{
  "n_experts": 192,
  "experts_per_token": 6,
  "routed_scale": 2.45,
  "balance_loss": 0.00073,
  "tie_embeddings": true,
  "grad_clip": 0.5,
  "seq_len": 1024,
  "steps": 7319
}
Below are experts of layer 3 (counted from 0) of a mixture-of-experts language model. Rows are named router (the router's row for the expert), down (a neuron's output weights, with its number) and show model dimensions 0-79. Each number is 500 + 40 x the weight over its row's rms, rounded and kept within 0 to 999. Numbers have three digits each.
After each expert's rows: a language model's description of what the expert responds to. This comes from a sample of Wikipedia text that the model never trained on.

# expert 20
router:588449498591500481534497544472554434509547501560508507461542559462531437556551522433429528493497488510525440389440539504607452478509518517512488565566521458463528480509516485482456518480544544478546456487452464475508485471510491480456454486
down0:466507513467545487539500501477470525469510597523461557495493477466505493489494518509516504545472490497481523528518518514514485445502554495452494536531385516439484542530506435419496514377501450484477527364504466509508492539475482594459469460
down1:503506485446593494571485485499386518523510444454579466505510556590431565495524532463501469475487558540539547496545539568538452544479537409475470475493506437485538451539493469488530546449588529506529542490500495527452517452413477484455458452
Word-internal pieces following an m or M, such as running m(ate), m(elt), Mas, Mus, Massach(us)etts, Schm(id).

# expert 56
router:521475515583439492502489509512534471522490534560461529509518551446527549507476454464515534526483488587541455527489501467477509489563565569497509581529581467460507517516477503496555517443503565426518453466489457477528528540452476460587492480
down0:422549523580432550464521480493512479534538513521500492560553474487475609585467535526525511547528509529489470529552461511482545570512510502475536454513516485536507557516505529499503499482469405466466509465568469524556489476512516524504514547
down1:424554474471582507464390574378467488501485500490479486518576473500512414478493509466437486492472503516514387475508472472593535453513550510490486532499577560447563513472502503487543529563523559483507488470510423493469477483529518495534479511
Word pieces starting or inside words, mostly it, ig, ob, ut, such as cap(ital), exhib(it)ors, med(ieval), att, invest.

# expert 60
router:493487521533516491548537510482517438520476504523522480485562521469494529501484493443482517501525563450486489470499447484546526504524508481456483535497491448513492534484457444494533506423519552550498465449491489541498535404521484537598468415
down0:424513545552503549422567482491520501538472511546484505538444468524447469490518463498471503555583502505461529527502504520532401502604502485453475515528543474500450470497523508498483498560443545540530519461504596441476517484478495504443565511
down1:560509565575492500532520532572570508584500535489522489476542513481561489512482511452487465533488547587547466494587522442498513583517514535463502476491479528514487561520487501524513451475473537495470484404514445590470508517473489549421495560
Individual digits within numbers in tables, coordinates, identifiers, scores and percentages, such as 55°25′23″, 19.25, 2–6.

# expert 8
router:451462476527473485611476514455487444550532499521513490511517481500483476471512419441508510489510524525597428420488483510479508468582502437482475518452545517482526543475495467466497488391508539529502537458481473429492526425501454599523516472
down0:470493506472480427506412536509489493475473538460524483462558463488499406502455504514448513463571472521532495494547505512481516392529480482484504421538577603498504531445488551457452497442545543479479456495457502426422435526457578534455491482
down1:461550517575519463505489481540540468505502463504470539512446506435519515458534525552448534470505472521478555428567522454504532489477502491445495469426500525549460461476528518488531495519495536506473452414508545508496579469541456560535532491
Digits after the first in multi-digit numbers, mostly 0, in tables, results, counts and percentages, such as 20,41(0), 1(0)0m, million.

# expert 61
router:551488503583463476539476548484504456570473557482486489452445481450498438486500504462488483445544558531536504482520459504491525501510554452480494561470592422490513566524443510565526493456510523461527476449459508496446473450465482469524479505
down0:484454549531516528433484555495519480497482538482512521459521522533494498526480454460466520537495485503418481435462519437540539479514487480489558565532495625528476504527551509443480523498518453495499447515493549479431508492508583530511453478
down1:482500505587548472484513537480559427493542500455493511492564506547551503456503520422514572497507574457499514509507470556514484548520522571521522468563487497498521489595512421503498534472520520497485442582481459487481519552488548485501480537
Word-final suffix pieces forming abstract nouns or adverbs, such as ry, ity, ence, ure, ly, as in weaponry, popularity, venture.

# expert 43
router:572503536534489470525479580574601421482538477583569465466485505497519532454515519459514568487589493556479484444424456518517536560435525490501484544546558432488532509513463499518531465481544549492511504482460412471514504491443478449515537433
down0:525591540571462535525472509515509534486521423526474498485517491538492431507627505452489518434489435526505472486522462568448492488563472518383474493490501475473534503495525498476474493496531532562526470497482470478517472498431463471517553538
down1:550426516495562501470519497513469485501512488544524517444417499498501444548560503526498514470609534480469507499476441445554453407472539511504489523362477515477503485415490468491508483538471558579558545517499463497503514522517447454538501478
First digit of a number, often 1 or 2, in track listings, dates, years and table figures, like 10., 2002, 152.95.

# expert 32
router:565504521538481499486474599575516471488508532542557465442569470495555526474548511454498494471542574508478459420473440490605535550476509508518523570534538439514516527467483474462554459477512560519513495474536413447448486443543480458534555454
down0:485478518534490442503506452483511528537467572525483499442492509466557460479513502484443539492469421571476472554482504466510468512508562502474492441532547506539475573538521480474477578523444546513500487511547523465479438513444502492516537473
down1:464540509521477510481467528519523475471556526463522485481480464483446454518495492469467529472542536578565476507499588368484449432529540439485529488445489434495484401514501498473432533501502544551592485412539514452421452570466499536494475525
The first digit of a number, often after a space, bracket or currency sign, in years, scores and table cells, such as 1(991), U(2)1, ₹(1)00.

# expert 5
router:504479496545410527565519488545524454550541504514545517460510516500471503552499533430481500439539528582559451479502460469535519460478500504544441493488597487483574522512456475490481550398552549478505532399457526428467428489474399531518561468
down0:478543514454570572575466537471507534535486563474485381533486471472485493481534487540461520488448451527511540513516453461462484555491460483500503484502488480491484563551517477552474504501478500444522467517382450474476427577390538478458449528
down1:523537424455441586543493471548542504531496504487470520527480546543586487497510430520458416499563484498389434506558508491542454580461513419476472559552578500542501548486454493476491531502497509494522498543533458553535530438505500432472465527
Word-internal fragments after a consonant, mostly ar and ap in names and nouns, such as Natarajan, clarinet, rear, laps.

# expert 15
router:498502497552516528540474558481542480510543556513553483458471430459478486500534475405452481424524559509519490479505472475540540508541514433476476529537500435494565560489532424551511480418491511504566452472523451470526504454558466543544469445
down0:462481490469480398393518503504458559458492545538516447493461502494445556531483501521486449513466500469499502557494459433451521519535467454493525456515452491464527521482447438502499510464504474505521487495556522549368467515457440480574458483
down1:556471500469468524509529444502479440463557514403475467457553598495522433503527514445435501482496497483561554566454504563544508473528518522548404463573530485543446508492527489558480497506514478497561575438435474524515503506454477531512541496
The letter y inside words like prototype, monotypic, McNulty; also capital-letter pieces in acronyms and names like LNB, Cyprus, Chilean.

# expert 44
router:514523568569513535598457489487527462586498500514517512525521515493509496533485496448470501504518579590490460484515513493529521452478530447532499523531588420501494548458389491478531531449491535481508466461531495471489447486466452519521530488
down0:531511470515453455445508483568508535562504546482507591528491474451541502485479500549553463508564535489508512536461560507419452513420483548494502487503494472539548481570523477454470465415521455453488465470492457526529420476493542500543503471
down1:488566473512521483427527459498455515564503555531502547437483451551463524553557504543500601539545562513515595508505460545490535520517446524537424533515512489447544450480521475476465520566493557527482445527482465519568620529459495537481468558
Word-final suffixes, mostly plural and verb endings, such as do(es), us(ers), wind(ows), ons, ces, ves.

# expert 34
router:508488503555488490565401540518542459574515544535504535500576512426484534504476444478446493476520583451550525519478504492534488485467501518491500542524596459516547532440516506493506507481469503476603471450461443539531554545498465498522551461
down0:525436416596539465537440541540468502525483478506554467586437480531560534540544500561483473514483567492525539502474479442557611494584471458500454494420548489513493452474480474454497492507474577548518514520502506512502449472532468530493508477
down1:494516494546506484474520515443521557485440530476575522512553490494554496560491472516541524495441390486529517524575539477617554529512475500563436449433472507450479500526423491478505497485481438528471484474548447391519408475504466545515507477
Mid-word syllables such as Agric|ult|ural, Manh|att|an, med|ic|ate, and ice in ice hockey, plus Pol, pl, President.

# expert 48
router:471496565563492569539519549532529378520495520599568485493567540451523491535467437427465484494472519554507463457434475412559484544536508544519456474504575486559503586507446439452534468468435496484507478464441464494464514479500456516530447445
down0:551514525436495501471503556480473494486450526501540523525436532474512517547462577531482515480462415483512552573482498493470523461519493488505473470391432543544532482451503473569457504484512432394486550459427535531471503540544493485378485516
down1:492462534457477489475455447490432460517489538518477448497463533544536486551452557421496464534527459481530507449592519409484484499449455524483518570519469481577561488507466489537483499432433503460508512479532483502547532494436472514488492525
Single capital letters starting a word after a heading mark, bracket or quote, such as E in Early, compass N/S, and MF/DF.

# expert 12
router:511442537591551488549486473545563446504490536526509482490578567496514518528495548409459465480546529571535451501469502458479524520525545467445419471468532453543523499511508461496537500419525522486508499519407376506486488395516471482492481520
down0:472473490522502481471549449448491563461518530501560456567439450509457538494550527463529498476493476483558497518556488412511486477479518531513502572502509542553484505576478438495438518558594444514555461556505522469551463512416563443537466496
down1:514495478413484551543443467499472444533430481478416532490522461460502469514485519473567509497476504478563493487500493478512547479501487544436488520570430458486487567481507438509418479460537471534571566513527505540463560511564519520503469525
Pipe starting a new table row in election or league tables, and sentence-initial words like The, In, On, After, However.

# expert 10
router:480484485561501492527470525508519433519463538546537467468505535429491445544554514492458520482485565475562467502537494480447515544529521529539469552609574496521528554478537428500566536444535510484539511468464437505515454458528453516505457449
down0:495546545496454494449491504544481594507535557526491433489494417537482528497505468515514548461444469518438500484483475427492442535541491494486506548560523498461560499479468491589557475549443565543516519491480549482512565592446514438513545491
down1:484448562506489463445525447549524531485548540508535464449481407524498471543478556519478539500505551514413466500464475581530515464496488565456494495423493511431507559492590478493509476452483511525496502579490523533533449486481459492510584439
Dashes between dates or ranges (1808 – 1862) and sentence- or title-initial The, In, By, especially after periods, pipes or quotes.

# expert 21
router:563478514567470570597512497536517421533520576508577499471540523443520468536445517453492522450494555550488479529499492513507571547521553447441559567566553425476510548550478480513532442399469549519514475471453466465476493489550458514583510556
down0:428495419551547474547525513525510484467543451477472421484503546421499465493508538509514483544414488452554511459589486460438444483553476468514507423577519503472435526537530504482499528508495483484494535480519484463571490448547569461494465439
down1:535498479606528517432476549483498478540567562519555497508499590477422409449488513556524450475469417492468461528406476455534484464492535497501490495530444500498524443538508462494518459510516523484557579458493518523493490364500494379522504534
Single-letter pieces inside words, mostly plural s (heirs, brothers), plus v, g, w, j in foreign names like Latvian, Glasgow.

# expert 38
router:532492543583543490492469548476526448605475539532556497481469519508529473530520517417479527507499560508535434409504481421520465481504487528519481511550585426552485505542477521486487475433551575533523451449469476418510434469455430442506477490
down0:442608531438543474464524481529496471563536502458530520487594496496497491477452564557493566507548585548499488499556492454455515408402448445491537520487493492460499521566509500507541479510548534399474568490452463447531529509538505544483474466
down1:459451462499520483528504480554554520501484544506505466534485505506569510474413453547530356454470517522484506454442452555469517484512467492526487577497433519482539487514464501534500476531498477579464535452468480527519499475474533453559500525
Second pieces of words and names after an initial letter, such as H(ux)ley, L(ittle), V(iet)nam, plus High, Middle, Public, primary.

# expert 13
router:535456472571521490544512526525498401566565507547502438458580530524476515548542475407420516446481542555524467505502464380558527517472574479474461549503475431544492522496479448464553507445478573474494556480493447489495523481479470499549527483
down0:470447506469539507415521527500469532504501545531469481464466530499564570505535477482537603577519582466436489537482492503487555561449544532463488497406370515520486472529439508509585427485510457528438474527520452445497516452474467605512519500
down1:477442503553548498554436520397487528507530538488491481515508453549432576599504487485539474464500488564547471454507504490447536485488509433501486516465447509474530529429491519517499455428493517515551413477504511499459550529443461552509533476
Pipe characters separating table cells or starting rows, plus list punctuation like semicolons, colons and brackets in discographies and award lists.

# expert 51
router:507498452575467472530518534500528465516537527496497532480543546519573527546497549431496477494493573552568433511487528477505506497471536531560468496528539443534514551530449495434459497454491531438561504484493522520491468486491465542527480350
down0:465495492434540481527572471527468434545530519443483469529577485494454450489451475419505609546458528472453491528534465503421466481529541551499488408549451556463445498414513502553558519517517479451538471433511543548404520522469511483492485492
down1:501488568491537483557501558456551509476514512488521559503477497438467474534535486493486511481473479458511500550429465502495471496474528539469487490398500430515480543470468483496494532526473486468439532529468530537502471444504510488397476495
Short vowel-initial mid-word pieces al, a, as, is, un, at after a consonant, such as royal, reunited, characterisation, broadcasters.

# expert 53
router:487500481527528502547477471535541431529494562533581456461534577487523413501526490426507500517528511423498442468496414420549428515561582434533436542537484431529564492515462454496512490423516500465536497485505366508515501464515499589478420496
down0:514502513555536417479410507466526495478459506498480588562541428471531475436513466452575408438515529556537486523441494531522516456498483556551588587497464597523494509492459555481482488518472488557482499518559501517513542475492487511460450471
down1:522493570522454510586450556457556525504466444483482531503456517479600469519536434581493483490501570512441446460496472533464486506414522465465501432505460462471533494491504466494434481483491512511529526420484441506457413511526512431584457483
The, his, her, their, its after prepositions in running prose, plus possessive s, as in "to the", "end of the".

# expert 57
router:482486486571533492548488574486528461533497503536504500416520462495510489524527516433459504525474512552471479478492410502523528485526560524508487500536533491507575545557460479469577529439458482509572515459422487557485510423447437518497504433
down0:497447518467519423459594566489529527492479484492524523582521414484489454519562565631504466441482494466532471610489535543503458491445527469540430548507546531466521438515463480551473492525492452453416484508528544477497464563520517447511498489
down1:478494452565568538473500511494501521485575512534510535493462504493505483474536476522515521506512474506476453492519456483450509499527531543404489543499470446506438497444522503501554551486580454516505486442539525539609506483467530460494508487
Latinate mid-word and suffix pieces like ive, us, vent, ional, ate in selective, preventing, Caucus, conceptual, Laureate.

# expert 35
router:492495539542480496534485506523473455549549561524543507478491536498507468554463511447517510466495531572487508429531438523550501473506477530527538501497577482519537487502429522466560501449498567454516523483474421438500515523525426507565509526
down0:487542551525500518549421503489519501510490526536476576564496454492467480434519473503549538530494471477510515575505559464510448508513468487474491531462497493526508482529566499439498423495514448491423551510490497461441524540557522453500493440
down1:446380502541501554580523588541513531495516510483497511511494515439476521470614471513473502561495473469490530458471476454495429483552507509523465437508502464481580527441493530567509529502459525522471475568518518526505483485451536489483480495
Plural and agent suffixes closing a word, such as s, ers, ors, ins, plus the word people, as in recruits, endorsements, Jews.

# expert 24
router:545475446577494527530457576516480459580472503491555456410552546541556520533491486439471590508538529558554476427513438528514520467474535514473464517451545475484539521481506449462538495491493551400550498451470408420537514426474497498538392454
down0:425523477542482533527469478495499529522486472481496465470519452538530501505555397558557523547559478517523530567546548513598516493517508493479474534544479504541515563558479513453502477502566562544510511445527528455563528559536456412483533493
down1:483519523487464487475514550567503515496478595561504527554573541445532494535521508522449476546479445497488498563495502575548488441492493535477488533447461552475524541494561516537519466483508501503510525495544474559543481559501449465555517499
Word stems and pieces like form, represent, sett, ach in Coach or Peach, plus zero cells in sports and election tables.

# expert 23
router:525456544578522455604492542517592400520559538532527473478533509445497454555548539479400483470465530548477522446502459517511472562473512552542453485521515464480489581475511473482518479481499528473524502505494418511505420491495472518490534523
down0:477501493468458512481516563476560488486466516544439450456458559525498560530475551454481537510490535466526440517543520483509482497496452472585498530495528488553379514474478441478471506526456478486528472542443504593588482457454472492489472474
down1:551517453498521453534482560478550519519573515475499489467437489524514545511487533555488453534519445531493518481557491556471492525455470507502468416471623458462476545538456458540572567534446541506476471479415493471566515464495458518472516498
Standalone space tokens before digits in tables, race results and dates, as in "in 1879", "age 49", "AUS 4".